config.toml
n_experts = 96
router_z_loss = 0.0001
init_std_router = 0.0138
attn_scale = 0.125
init_std_down = 0.0
warmup_steps = 200
final_lr_fraction = 0.0
train_tokens = 338700000
dataset = "wikipedia_en"
Below are experts of layer 4 (counted from 0) of a mixture-of-experts language model. Rows are named router (the router's row for the expert), gate (a neuron's input weights, with its number), up (a neuron's input weights, with its number) and show model dimensions 0-111. Each number is 200 + 40 x the weight over its row's rms, rounded and kept within 0 to 999.
After each expert's rows: "mostly gets" lists some tokens that are sent to it at least half of the time. This comes from a sample of Wikipedia text that the model never trained on.

# expert 62
router,186,193,137,160,225,219,167,146,209,199,273,164,196,193,225,221,222,283,222,221,174,163,205,161,134,232,237,241,212,185,273,148,154,129,195,190,180,292,261,246,168,179,129,241,252,222,186,171,186,166,228,176,225,230,216,238,189,130,273,201,190,197,234,129,233,125,188,193,201,162,134,148,253,218,169,148,193,135,167,302,229,183,215,247,208,250,236,222,180,263,185,198,175,197,167,177,179,176,195,150,183,238,173,303,236,176,138,209,196,154,142,149
gate2,120,200,215,156,197,232,175,210,174,286,238,213,146,194,207,149,152,222,205,225,260,250,182,128,169,149,184,140,214,194,238,226,178,154,240,240,209,209,214,161,160,188,172,165,193,195,214,55,172,242,249,198,301,190,182,279,161,211,240,188,173,174,203,213,121,256,221,179,168,199,266,265,176,182,156,187,230,233,158,229,277,166,159,229,173,212,165,214,148,164,204,131,207,208,193,168,228,133,205,226,202,260,177,234,182,132,199,217,121,226,106,187
up2,182,169,253,118,233,224,154,224,167,195,222,239,151,248,201,258,167,180,166,196,220,217,244,224,154,229,144,236,231,227,153,128,189,252,154,238,240,168,119,221,195,98,201,212,174,190,104,161,263,164,263,217,228,198,206,257,161,103,183,230,154,272,203,211,204,147,242,242,146,255,181,208,151,171,187,242,246,187,173,245,138,93,203,261,154,201,215,256,137,212,194,243,163,163,190,164,180,186,109,213,221,106,182,270,128,118,208,244,177,226,199,142
mostly gets: " |", " 0;", " 2;", " 1;", " 5;", " 13;"

# expert 94
router,186,160,145,132,206,192,131,219,205,225,207,173,268,149,194,181,233,245,118,242,242,292,209,192,180,171,155,211,241,245,229,200,148,170,224,191,173,192,232,275,145,207,170,203,226,289,214,228,189,177,196,188,205,183,208,159,174,189,235,257,232,132,189,183,236,169,139,169,159,189,193,159,193,198,201,175,206,135,219,311,207,188,149,232,277,223,235,229,194,235,262,158,252,225,144,144,197,134,267,182,192,223,216,253,231,218,167,227,225,162,162,221
gate0,153,152,173,261,143,166,185,142,227,201,243,222,176,218,270,234,241,255,180,135,193,181,256,283,175,276,268,238,215,201,128,158,198,213,216,200,208,246,207,150,210,190,236,297,208,239,224,186,135,122,208,217,189,151,216,172,249,145,168,116,248,229,292,186,227,285,250,192,169,206,206,287,223,68,273,197,183,256,170,211,200,157,257,343,186,208,219,174,216,163,169,223,153,166,208,216,268,139,199,252,176,172,186,202,118,100,168,185,240,214,169,161
up0,190,178,207,220,245,185,165,192,208,235,197,192,198,210,187,172,281,184,236,126,209,224,206,260,217,272,218,165,295,200,144,159,175,167,123,299,281,247,180,179,246,160,148,249,203,168,183,234,234,93,151,267,261,186,198,286,187,274,115,140,139,248,177,193,198,242,176,124,153,217,232,260,310,216,154,248,170,171,161,193,216,148,154,229,215,247,188,234,225,232,174,224,174,75,241,123,235,173,207,149,183,202,169,208,186,241,219,212,187,242,160,157
mostly gets: " him", " them", " it", " The", " the", "The"

# expert 93
router,195,195,207,225,150,242,237,149,199,265,271,251,244,163,222,145,180,230,184,239,197,286,198,147,203,220,175,259,215,186,252,270,151,223,240,169,175,275,263,151,168,206,143,249,271,241,228,261,225,87,153,189,230,190,214,126,163,193,232,235,195,175,223,188,213,145,215,196,164,207,228,195,227,166,192,188,213,189,191,214,212,177,182,218,276,234,267,285,163,222,230,204,209,148,154,133,181,208,233,210,177,264,233,234,153,199,246,196,163,169,198,203
gate0,173,219,144,189,249,211,164,124,191,121,237,143,171,178,153,161,155,208,237,191,199,130,159,230,219,224,165,253,149,157,141,202,201,227,217,266,202,270,218,103,202,213,255,185,238,135,176,111,154,205,206,217,217,203,154,293,187,182,145,134,258,165,244,177,206,255,166,209,236,173,154,172,217,202,131,217,262,246,194,194,271,141,219,241,240,238,217,113,280,245,222,159,143,195,185,225,196,196,153,91,123,175,180,154,165,187,218,181,160,194,205,220
up0,290,147,140,177,176,225,156,219,217,162,164,275,163,170,249,274,243,242,272,205,206,247,218,247,190,171,107,111,175,191,157,161,186,202,213,136,164,154,266,185,154,210,179,180,186,204,200,264,192,145,221,158,150,160,184,220,220,230,269,205,205,220,165,162,210,210,203,177,196,238,189,236,177,224,207,235,145,188,220,211,196,207,157,176,224,163,246,191,227,172,235,207,228,205,268,219,160,261,242,275,197,203,256,241,198,217,256,223,244,219,145,128
mostly gets: " near", " von", ".", ").", " in", " around"

# expert 48
router,188,206,165,147,219,229,162,206,165,253,200,252,183,167,124,162,183,218,194,249,190,191,207,218,149,223,135,234,197,216,230,220,156,216,146,127,140,238,185,248,146,129,184,238,333,202,237,225,211,155,203,131,207,221,242,121,147,153,254,182,181,173,185,180,218,144,145,187,178,239,156,203,203,175,169,154,186,193,189,228,224,222,280,229,185,224,133,211,197,206,178,198,225,193,254,154,257,198,201,197,149,233,222,284,235,186,230,212,201,120,159,182
gate0,239,189,145,190,250,251,157,198,178,207,215,171,149,258,160,160,192,235,125,183,166,160,179,251,149,255,227,198,188,230,159,235,186,196,197,241,207,150,139,192,219,223,241,85,200,186,244,190,154,177,171,229,151,186,226,224,245,206,244,157,172,233,224,155,177,214,230,213,233,235,211,239,180,259,276,222,214,282,140,160,187,249,222,193,134,221,144,130,242,167,214,228,270,207,199,199,239,143,190,221,213,174,112,210,155,159,230,136,220,214,244,263
up0,248,206,179,150,221,209,186,261,147,221,218,190,227,175,178,212,165,190,186,215,214,177,244,139,166,185,229,197,208,225,190,199,188,201,214,202,340,174,251,179,202,195,126,157,190,127,237,231,219,160,198,212,185,222,190,268,194,164,124,158,167,184,213,183,229,213,133,201,190,150,158,205,207,273,187,233,156,184,179,175,154,216,189,252,200,304,204,244,198,268,146,214,204,207,227,255,180,188,204,127,218,164,182,150,142,190,194,159,218,191,214,239
mostly gets: " Johnson", "ford", "ville", "worth", "dale", "sky"

# expert 67
router,187,162,136,132,212,235,184,197,224,192,236,214,261,180,190,138,210,225,187,255,168,194,186,185,208,165,200,231,219,158,242,222,155,154,252,191,199,254,231,204,92,175,165,237,309,273,223,230,210,126,146,158,164,264,286,152,168,174,217,168,185,236,201,271,256,157,183,156,197,149,199,158,181,129,106,199,209,161,193,237,288,185,225,210,234,267,227,226,212,279,216,184,203,183,200,189,191,197,143,152,128,190,277,204,194,186,192,216,190,129,158,145
gate0,186,234,181,314,169,252,184,131,185,250,219,231,194,169,212,234,264,215,220,199,176,204,192,161,230,157,260,184,318,176,182,211,274,238,110,229,177,177,153,241,246,286,169,244,218,165,173,188,235,197,275,157,221,216,184,215,187,160,158,239,143,141,139,171,198,120,206,246,201,164,180,271,206,238,270,211,178,207,291,213,221,214,288,184,175,156,187,177,207,132,265,205,237,198,205,231,157,219,269,249,217,136,218,201,260,171,268,227,203,206,245,264
up0,221,240,222,117,241,182,184,248,197,191,184,237,173,189,147,199,226,296,148,196,178,180,252,209,229,234,161,202,156,106,200,106,182,222,146,170,212,155,172,179,205,82,247,212,140,203,209,193,284,216,190,175,121,144,214,157,224,212,206,224,216,203,228,218,161,249,244,261,171,192,255,139,266,194,170,173,203,211,239,173,190,157,200,238,198,218,193,166,215,240,199,173,211,148,190,238,307,153,210,198,193,221,179,281,229,229,146,243,217,213,173,220
mostly gets: ").", ".\"", "\".", " However", " but", " until"

# expert 42
router,184,178,170,193,186,242,168,203,151,214,230,203,256,190,192,183,217,263,181,250,155,224,236,180,204,206,233,202,291,144,170,229,150,182,224,202,195,222,271,212,148,224,175,168,248,222,190,240,139,117,138,140,150,235,198,201,155,168,229,218,224,195,194,215,247,151,180,204,183,194,212,194,237,172,168,131,209,128,128,219,236,201,241,236,199,239,196,218,246,215,188,182,187,181,140,141,211,161,233,128,194,243,217,229,220,132,122,256,179,145,126,171
gate0,232,208,234,187,185,253,227,201,276,215,180,152,234,228,199,219,230,168,165,215,207,253,123,218,188,194,173,254,161,185,265,153,228,234,165,174,111,166,195,156,173,236,201,185,199,152,115,194,231,192,164,155,204,223,258,155,245,197,217,149,221,243,211,182,167,235,260,219,192,218,208,247,212,160,179,249,153,189,257,259,231,124,167,165,152,201,191,188,236,216,214,227,173,204,227,175,231,287,181,190,203,205,176,276,149,260,224,112,157,254,148,204
up0,233,225,221,200,140,229,230,209,175,136,220,80,199,226,225,251,251,223,276,258,182,222,261,184,181,205,228,192,188,221,226,220,204,172,228,145,252,171,228,242,189,228,164,179,283,219,222,102,263,215,193,193,205,213,173,238,133,241,219,231,180,146,188,296,234,154,207,213,211,238,139,229,244,243,175,234,178,162,187,146,188,186,221,259,198,171,227,222,196,160,221,206,226,220,173,177,234,202,176,183,143,216,161,187,197,240,230,213,193,201,187,185
mostly gets: ":", "):", " →", " -", " including", " 2019."

# expert 81
router,181,167,210,224,223,173,143,141,216,219,197,187,318,180,213,188,253,296,167,220,230,245,189,258,177,216,277,213,224,245,230,241,225,206,172,200,205,221,213,249,230,205,127,187,222,234,212,143,222,192,200,186,215,197,248,168,175,129,222,208,253,185,210,186,264,167,121,142,190,259,174,164,257,176,182,152,153,151,130,272,234,220,191,230,274,226,144,210,158,260,233,143,219,194,139,158,213,145,237,200,184,196,215,241,297,172,208,208,240,185,150,189
gate0,124,236,261,114,187,281,172,222,204,160,149,229,199,233,273,287,181,170,184,167,121,252,240,193,194,203,226,257,174,172,162,205,148,172,290,208,209,194,168,108,212,167,160,212,195,211,293,194,242,206,256,167,228,230,244,237,212,153,283,207,187,190,168,248,196,206,250,129,222,208,215,162,197,174,234,196,247,157,172,240,115,260,220,200,168,205,213,252,185,203,177,198,234,160,188,222,227,256,83,164,161,197,192,201,201,160,225,190,253,231,220,164
up0,183,243,230,108,191,198,159,203,285,239,197,223,178,275,174,215,159,171,153,276,256,190,208,213,207,162,222,226,131,225,207,146,166,182,208,224,184,129,193,213,246,147,232,166,211,134,192,124,199,246,197,217,214,229,212,244,274,248,228,189,236,264,96,236,238,199,203,168,97,77,214,212,164,177,190,244,286,226,147,242,200,210,191,211,109,171,186,297,170,218,196,162,302,175,256,167,170,238,185,166,134,201,258,247,208,169,212,194,237,235,132,253
mostly gets: " any", " increased", " without", " enough", " per", " brought"

# expert 13
router,192,163,170,134,203,163,148,186,169,241,235,223,229,152,177,247,251,176,148,187,260,173,253,123,216,226,173,164,231,176,218,188,129,138,195,149,218,252,256,260,160,181,125,251,244,210,187,189,184,184,177,203,182,166,206,178,156,162,205,222,173,206,211,214,188,203,101,241,100,242,226,176,231,98,178,205,230,173,118,218,235,219,223,239,233,250,224,271,147,208,189,136,208,220,132,137,212,175,214,174,118,192,215,230,184,197,232,213,183,175,170,152
gate6,311,213,249,258,169,172,263,219,208,250,291,171,202,182,284,148,174,215,192,152,188,234,248,251,253,249,280,230,168,221,172,234,218,232,238,172,212,161,183,171,208,198,197,202,234,227,141,181,298,279,185,197,231,162,192,150,202,190,178,222,174,177,198,267,151,240,216,211,232,223,237,144,215,160,232,185,221,229,232,230,173,79,179,211,196,193,245,200,141,148,203,197,209,240,268,255,206,219,181,220,232,201,237,220,146,135,240,310,160,168,191,215
up6,224,210,239,150,217,235,243,111,167,198,190,131,292,201,261,243,236,161,195,198,156,214,172,262,232,234,243,225,239,190,156,243,242,213,148,200,136,233,130,196,217,206,195,115,150,209,141,198,127,235,217,177,161,256,167,149,223,203,216,270,223,233,243,232,228,212,239,241,160,247,261,237,216,283,167,221,174,261,233,219,181,203,222,247,124,172,230,155,214,180,230,272,218,237,145,190,172,69,172,221,225,214,195,187,217,237,333,222,174,194,229,220
mostly gets: " American", " English", " German", " French", " Democratic", " Western"

# expert 88
router,203,187,188,172,165,230,171,216,252,215,237,276,260,135,144,151,273,229,126,178,211,266,160,175,189,232,218,268,223,261,227,170,191,160,207,199,185,222,237,275,175,176,164,233,228,222,219,233,258,210,171,162,176,260,221,162,203,220,233,185,185,167,233,259,223,174,193,137,172,236,171,195,201,221,146,168,151,180,231,224,254,277,231,258,262,184,233,207,161,221,268,180,205,225,171,162,228,223,190,218,173,208,183,259,229,182,163,266,197,174,181,175
gate1,280,168,226,246,215,217,229,200,157,182,206,218,226,132,185,111,218,193,217,171,217,261,179,206,225,147,209,190,234,117,234,188,212,230,220,141,351,277,210,191,194,253,185,203,165,240,225,246,236,218,162,155,234,229,249,188,182,109,217,233,289,260,181,221,126,259,227,198,92,199,222,185,205,192,296,170,170,137,191,179,189,165,212,274,162,232,205,221,159,232,191,202,185,206,228,287,148,192,209,274,219,186,231,272,222,190,208,196,309,142,170,210
up1,184,226,200,226,200,259,131,178,176,210,205,225,240,259,276,188,224,151,135,201,164,165,215,224,218,164,301,218,198,130,185,176,197,164,184,206,294,204,238,245,226,207,151,191,196,230,125,213,251,265,173,244,235,202,259,239,141,206,266,171,204,246,249,210,273,221,196,169,104,267,194,235,220,251,238,256,123,185,126,178,201,188,225,166,194,258,221,227,226,201,199,198,206,161,179,194,235,209,154,216,234,225,266,200,149,240,173,214,220,184,153,169
mostly gets: "-", "–", "–19", " non", "|", " multi"

# expert 89
router,203,192,219,216,234,213,162,186,190,209,218,190,262,152,147,140,195,219,150,271,209,245,204,186,161,247,238,236,222,253,253,240,231,211,217,171,283,202,196,252,208,201,164,205,221,250,262,201,235,183,237,170,198,183,222,167,166,181,160,240,222,132,220,188,300,147,161,195,148,225,183,127,178,166,146,116,192,167,181,259,199,246,222,270,257,224,140,229,194,229,233,139,210,229,185,216,180,188,213,185,135,216,203,235,247,192,198,231,130,188,217,218
gate0,196,233,275,246,226,282,199,175,269,177,149,204,241,217,182,167,260,227,156,246,225,198,204,152,182,146,317,175,254,218,270,314,218,195,242,237,216,199,216,195,283,150,154,165,147,185,216,255,175,227,278,158,286,192,273,221,209,141,246,215,195,238,256,227,216,251,200,157,211,280,185,228,117,170,191,226,191,168,144,206,149,128,203,117,158,228,167,175,173,231,182,212,198,184,150,236,205,156,258,242,232,230,171,219,154,202,200,161,211,282,163,177
up0,194,239,223,273,241,162,176,115,173,190,255,240,184,149,168,154,252,196,146,199,259,155,259,231,216,242,218,197,246,187,221,263,245,130,177,213,206,227,175,131,216,253,167,222,149,203,221,200,180,311,203,180,141,178,235,194,237,203,140,168,159,243,246,231,209,190,149,203,163,224,175,235,161,175,236,165,198,157,202,159,248,183,174,214,226,248,205,179,161,191,185,257,123,220,153,223,181,186,170,253,212,163,155,197,167,210,122,241,186,256,211,236
mostly gets: " any", " dis", " these", " pro", " their", " per"

# expert 91
router,133,193,161,148,178,241,158,195,208,234,158,210,170,209,171,204,186,238,167,224,248,211,206,160,210,171,184,281,238,234,260,227,176,162,166,167,180,205,258,241,153,161,165,197,313,175,250,263,194,227,131,189,206,192,252,133,185,149,252,196,230,151,212,231,155,168,102,214,174,198,175,217,189,159,217,178,211,170,195,214,189,255,248,207,229,233,194,258,202,218,185,219,254,213,192,182,311,179,151,156,192,231,171,266,267,180,197,220,195,63,195,223
gate0,211,184,144,171,216,175,152,180,201,198,178,252,142,157,232,209,224,196,99,139,261,182,208,213,256,177,239,187,254,218,201,167,211,222,127,189,218,217,204,219,150,160,219,147,205,230,230,289,196,207,232,133,237,208,222,220,186,176,172,215,264,241,227,235,135,203,284,195,163,200,198,226,153,224,224,219,194,258,266,163,216,163,251,218,162,243,166,134,263,187,194,199,218,234,160,250,208,235,253,166,208,190,147,138,256,191,113,213,230,186,174,264
up0,174,168,184,163,98,204,257,263,241,229,154,238,212,224,252,202,205,238,181,229,243,218,225,206,187,200,278,203,222,181,143,186,253,223,210,163,212,222,212,286,269,165,177,174,272,201,197,280,190,188,138,199,215,208,215,141,173,140,233,208,164,171,185,240,114,170,135,166,209,196,213,196,168,142,220,214,110,126,248,225,192,203,242,174,258,185,188,189,154,188,180,100,181,206,213,205,210,231,224,232,190,277,174,224,232,203,112,154,179,168,148,129
mostly gets: "ers", "z", "is", "ts", "us", "es"

# expert 83
router,214,154,138,184,201,185,173,156,186,206,196,197,184,222,155,167,212,242,175,192,188,216,204,191,172,259,197,213,273,233,248,278,129,166,215,176,166,254,204,200,133,146,177,231,249,240,181,221,221,165,164,227,191,228,196,178,184,209,232,236,207,211,197,176,247,157,138,187,195,193,182,254,240,212,153,194,254,155,190,228,206,261,193,191,202,233,182,264,116,211,233,216,205,216,203,151,306,154,149,162,207,240,193,243,173,127,231,214,200,159,124,192
gate0,252,207,150,243,267,223,210,223,212,177,218,216,195,172,234,319,164,244,186,76,177,130,207,147,241,241,254,234,145,183,209,99,255,135,170,209,254,193,189,169,208,236,133,248,199,192,159,152,195,264,105,226,192,184,160,259,192,187,164,129,179,121,215,206,189,205,230,240,151,187,212,235,184,153,205,223,169,233,240,189,160,249,171,261,293,193,182,256,185,225,160,218,200,178,201,249,206,249,132,214,201,167,115,145,168,174,175,184,221,226,209,224
up0,175,191,189,212,134,245,132,134,239,196,234,178,208,179,170,192,155,289,114,167,205,208,205,216,225,172,220,226,258,245,172,266,160,217,233,201,213,188,168,253,213,165,219,207,230,203,238,167,186,160,185,187,89,207,189,180,179,161,171,109,253,179,160,197,231,187,191,159,256,221,185,196,161,272,219,182,277,167,233,203,204,143,193,289,187,265,199,112,184,197,187,141,253,208,251,221,224,190,213,203,220,143,154,217,155,122,207,198,249,237,110,187
mostly gets: "c", " books", " t", " windows", "f", "b"

# expert 5
router,214,140,166,132,190,228,135,199,129,177,196,202,224,210,173,234,227,163,154,261,223,200,214,157,147,166,169,205,221,159,276,224,122,148,177,99,152,233,269,232,113,186,141,202,202,214,231,199,203,179,151,196,144,192,242,141,148,192,192,169,220,201,220,224,231,186,147,224,181,247,178,217,229,129,144,180,287,182,181,249,245,234,212,255,246,228,170,253,154,240,216,222,224,207,162,192,243,163,199,162,167,233,220,220,242,179,192,264,223,168,141,211
gate6,233,263,225,124,235,135,173,147,165,186,233,252,193,173,192,214,206,177,164,158,247,186,186,273,190,147,205,199,228,174,212,162,183,173,217,209,178,142,149,268,230,198,246,181,210,152,189,198,218,228,185,255,174,205,232,218,221,171,159,163,221,249,145,264,193,243,214,162,138,185,207,240,216,203,242,168,282,209,210,206,205,213,153,180,137,195,232,234,150,226,177,194,207,205,183,148,163,240,239,158,167,202,219,148,151,269,238,163,232,205,220,260
up6,228,242,129,144,163,256,155,243,173,182,187,213,270,208,210,198,191,199,201,255,248,208,198,179,213,182,245,263,242,207,201,265,157,214,171,253,182,240,263,159,158,204,185,269,204,211,199,185,189,242,245,192,132,173,160,193,195,226,180,226,164,195,157,177,152,179,197,210,187,113,155,163,254,148,129,169,246,224,111,153,214,53,118,237,251,129,249,201,115,255,252,248,234,148,225,232,220,201,139,186,158,220,251,288,213,239,185,186,204,208,170,181
mostly gets: " Congress", " Football", "ization", "ology", " School", "ism"

# expert 55
router,171,173,188,179,215,196,200,196,225,225,257,199,310,199,171,208,236,215,207,226,228,238,114,214,179,245,207,258,220,176,273,186,232,193,207,166,143,299,185,225,121,241,178,272,227,229,222,189,261,202,188,196,157,221,225,155,134,165,193,217,164,165,246,202,202,166,138,196,168,195,155,245,254,189,151,193,176,193,200,258,278,215,211,240,173,281,194,223,209,202,168,180,238,210,197,151,228,165,168,130,95,207,199,214,169,187,184,263,178,144,178,245
gate0,118,223,217,227,257,237,225,217,181,203,194,154,249,204,146,197,308,159,226,258,173,190,211,219,201,221,173,209,156,225,206,249,252,176,162,235,172,172,131,306,258,215,181,178,259,186,226,190,153,194,195,145,193,112,170,223,194,248,192,180,161,245,148,205,171,216,211,144,160,180,175,251,157,199,142,210,177,173,167,232,203,167,158,199,181,268,197,237,170,238,217,206,174,152,111,224,136,195,155,187,176,205,229,189,187,245,227,174,153,209,222,160
up0,263,189,203,235,118,185,200,224,165,183,171,206,151,116,209,210,267,183,218,180,249,208,174,186,143,183,248,125,227,183,176,183,184,196,221,253,235,187,142,133,150,168,235,227,193,150,257,141,208,178,229,202,206,242,151,247,264,190,129,117,166,155,111,229,164,204,169,170,244,204,172,88,241,185,237,270,147,173,229,219,345,175,263,254,160,191,134,148,138,222,239,206,192,178,204,147,157,262,214,187,201,180,197,194,309,195,197,195,189,171,230,248
mostly gets: " also", " first", " later", " same", " third", " known"

# expert 72
router,221,159,180,136,236,277,190,199,133,215,185,218,229,101,172,195,256,174,172,204,170,174,191,174,179,147,202,202,242,226,276,222,188,93,227,177,235,257,266,245,108,212,167,239,189,229,243,185,238,173,208,163,117,207,227,155,162,247,227,198,209,214,230,227,175,189,151,199,184,212,156,180,228,189,170,198,179,202,173,264,221,223,234,263,239,244,181,240,127,259,245,228,218,132,148,184,287,162,159,188,184,229,228,224,162,157,222,248,196,179,183,195
gate0,185,213,219,130,238,230,196,213,248,145,191,203,298,246,205,229,223,211,167,177,204,201,207,236,183,223,147,263,197,189,186,191,167,180,164,291,231,206,161,191,217,286,181,235,198,142,198,218,141,181,171,153,266,155,155,255,165,169,210,133,172,227,254,198,212,233,252,198,303,175,268,237,169,270,278,214,219,339,170,190,219,137,248,202,226,249,170,211,252,185,210,310,226,244,239,231,193,194,121,155,222,134,122,198,176,235,144,250,191,166,235,210
up0,241,117,169,255,218,192,154,175,222,230,206,183,249,181,194,157,176,252,234,174,225,189,267,235,197,220,183,231,153,189,201,239,150,175,219,225,218,140,188,243,194,170,252,204,182,230,157,179,209,181,148,263,241,189,174,213,185,192,147,219,185,255,132,184,215,207,85,118,142,242,230,217,184,162,193,254,244,188,207,146,200,224,175,214,198,224,237,187,155,184,265,241,235,145,258,162,219,156,177,133,169,224,166,236,178,186,169,147,158,155,140,233
mostly gets: " father", " area", " role", " song", " project", " album"

# expert 65
router,131,164,181,134,165,206,191,209,194,211,212,248,198,171,181,162,159,223,178,255,231,205,230,225,158,191,129,222,231,235,212,235,164,203,212,106,154,217,209,242,142,168,209,237,313,259,224,203,229,117,187,145,202,226,234,162,178,175,229,183,207,226,181,190,236,158,122,187,151,218,186,213,220,180,141,134,196,210,232,253,269,241,283,256,175,235,175,229,230,215,238,195,263,244,213,183,250,185,162,200,152,236,182,291,214,194,144,171,158,127,145,159
gate0,277,176,241,248,224,165,211,159,240,184,247,156,205,228,200,227,259,146,166,169,218,128,196,220,190,193,192,186,164,153,203,152,263,215,145,204,192,214,262,194,120,156,232,192,186,200,175,214,172,201,239,200,205,151,192,184,247,182,220,210,208,175,94,251,185,182,158,230,284,160,221,214,180,175,203,215,231,229,206,194,208,245,228,134,221,171,210,243,188,189,170,226,171,173,187,228,217,176,137,188,196,145,187,175,181,159,165,201,142,186,221,187
up0,253,166,91,151,288,218,200,182,181,226,197,265,194,228,193,201,178,209,209,178,188,167,174,146,163,204,242,182,213,228,131,195,224,184,180,245,236,257,170,239,218,87,198,262,165,164,194,209,209,211,153,186,185,291,230,153,196,210,195,172,186,144,130,213,201,169,141,194,257,199,175,274,281,178,174,182,178,222,201,155,222,141,159,246,133,171,118,200,192,210,152,155,155,182,162,129,148,243,199,187,217,167,172,237,196,194,162,169,162,92,174,260
mostly gets: "ović", "hina", "moor", "yev", " Square", "nik"

# expert 60
router,216,170,201,119,183,191,250,162,243,229,234,230,211,173,203,180,277,218,169,217,247,253,177,231,205,207,187,220,257,171,194,164,157,211,198,177,178,212,179,224,195,130,171,209,239,255,199,275,220,147,154,192,218,212,198,198,139,215,245,172,207,228,175,172,205,152,199,214,170,259,150,203,234,193,159,175,179,187,166,297,208,176,236,185,233,206,183,253,132,276,215,194,211,142,156,127,202,200,142,183,161,233,229,303,214,189,133,191,136,167,109,199
gate0,260,134,150,233,207,185,157,239,225,230,266,183,152,214,195,179,166,171,217,169,197,125,229,206,172,223,232,190,161,218,218,146,147,108,288,184,217,120,176,213,221,183,245,139,165,186,207,229,198,246,115,211,155,224,193,240,276,183,202,197,189,180,235,219,212,256,155,140,179,199,220,168,204,198,187,200,180,227,165,182,159,232,241,185,268,163,275,177,202,153,201,114,192,122,194,216,205,261,153,211,167,251,136,203,157,142,170,187,238,173,133,236
up0,195,212,215,237,221,239,212,198,202,220,270,178,219,140,189,157,265,179,209,161,224,170,205,170,244,238,185,205,202,241,206,175,305,198,187,190,212,166,220,233,142,247,140,223,144,178,216,186,224,216,178,167,197,229,163,258,173,170,167,274,153,186,178,219,175,163,233,235,234,280,274,182,192,249,171,219,158,221,219,249,201,193,186,245,219,128,246,266,233,159,220,203,153,240,159,189,191,172,137,217,198,191,263,168,245,206,212,218,169,148,255,229
mostly gets: " south", " north", " east", " located", " near", " west"

# expert 92
router,173,210,171,234,197,192,172,164,178,229,248,239,181,137,233,150,116,242,151,195,190,242,248,186,188,238,208,243,197,223,217,183,215,224,222,141,204,222,247,187,143,170,201,256,278,235,225,227,285,203,184,156,227,180,235,168,180,244,246,159,180,156,190,226,225,128,175,262,200,166,134,177,242,136,128,110,188,216,184,213,228,217,165,229,223,231,214,256,186,187,195,171,247,192,185,199,221,201,276,161,135,232,198,228,216,221,161,260,157,155,182,207
gate0,169,159,302,264,147,232,184,171,206,204,270,188,219,184,228,188,213,138,193,211,272,227,246,128,209,146,164,185,234,183,214,202,197,125,181,225,230,255,258,217,146,264,202,122,203,232,246,173,145,231,174,225,196,223,173,198,162,227,229,210,209,217,194,253,225,314,216,243,154,129,295,213,148,211,238,212,207,273,240,153,196,236,221,240,178,157,163,179,136,233,170,166,156,160,151,167,267,137,166,197,206,197,198,135,101,190,205,242,269,229,242,216
up0,233,194,141,185,237,196,159,256,237,203,292,246,208,265,190,112,190,286,68,198,208,263,190,285,228,188,220,192,246,194,121,203,151,239,227,185,220,133,175,145,179,198,262,178,289,202,247,170,151,263,241,210,210,217,209,166,203,189,171,140,194,246,245,188,205,155,227,187,261,188,137,205,192,136,88,206,158,195,225,196,224,190,179,210,195,208,199,222,195,202,187,251,198,177,238,209,182,240,205,196,184,127,274,218,206,198,216,188,133,149,228,111
mostly gets: " Robert", " John", " Michael", " Mike", " William", " Richard"

# expert 24
router,212,138,155,187,153,288,218,132,232,210,249,182,179,183,193,176,228,250,199,251,186,245,178,194,171,183,199,229,210,211,219,276,181,184,230,168,170,218,263,204,189,219,193,232,208,282,207,250,240,146,116,214,209,207,220,213,171,234,216,170,100,199,242,248,212,204,213,161,205,164,176,200,215,193,138,182,229,181,150,237,273,224,220,207,228,253,243,251,184,249,213,200,232,233,207,241,235,182,244,217,148,246,171,225,201,154,217,224,187,198,159,152
gate0,200,262,202,146,256,185,275,213,181,251,213,208,180,171,185,241,137,156,196,173,142,198,177,151,235,196,245,268,132,260,243,210,224,250,226,126,192,132,235,211,192,205,233,196,178,229,205,256,244,164,181,251,155,192,211,187,210,246,237,251,183,173,241,179,212,159,218,182,283,275,286,230,247,165,184,195,264,228,145,204,208,164,209,101,209,170,237,190,178,239,197,258,159,218,216,171,211,206,223,163,232,170,202,221,279,190,280,188,238,181,218,205
up0,231,187,200,208,195,215,215,261,213,212,232,107,213,191,178,142,246,164,214,228,167,241,148,233,275,182,159,198,245,258,245,130,165,278,234,124,181,161,178,218,188,327,272,183,212,186,247,200,164,203,233,262,230,187,252,212,158,200,297,237,220,141,191,235,194,218,249,143,188,198,213,189,146,177,158,192,177,248,241,257,231,225,222,205,137,195,203,143,220,173,236,217,173,223,164,193,217,213,181,146,209,274,196,159,176,197,197,163,176,198,236,255
mostly gets: ").", "\".", ".\"", ".", " JPL", " %"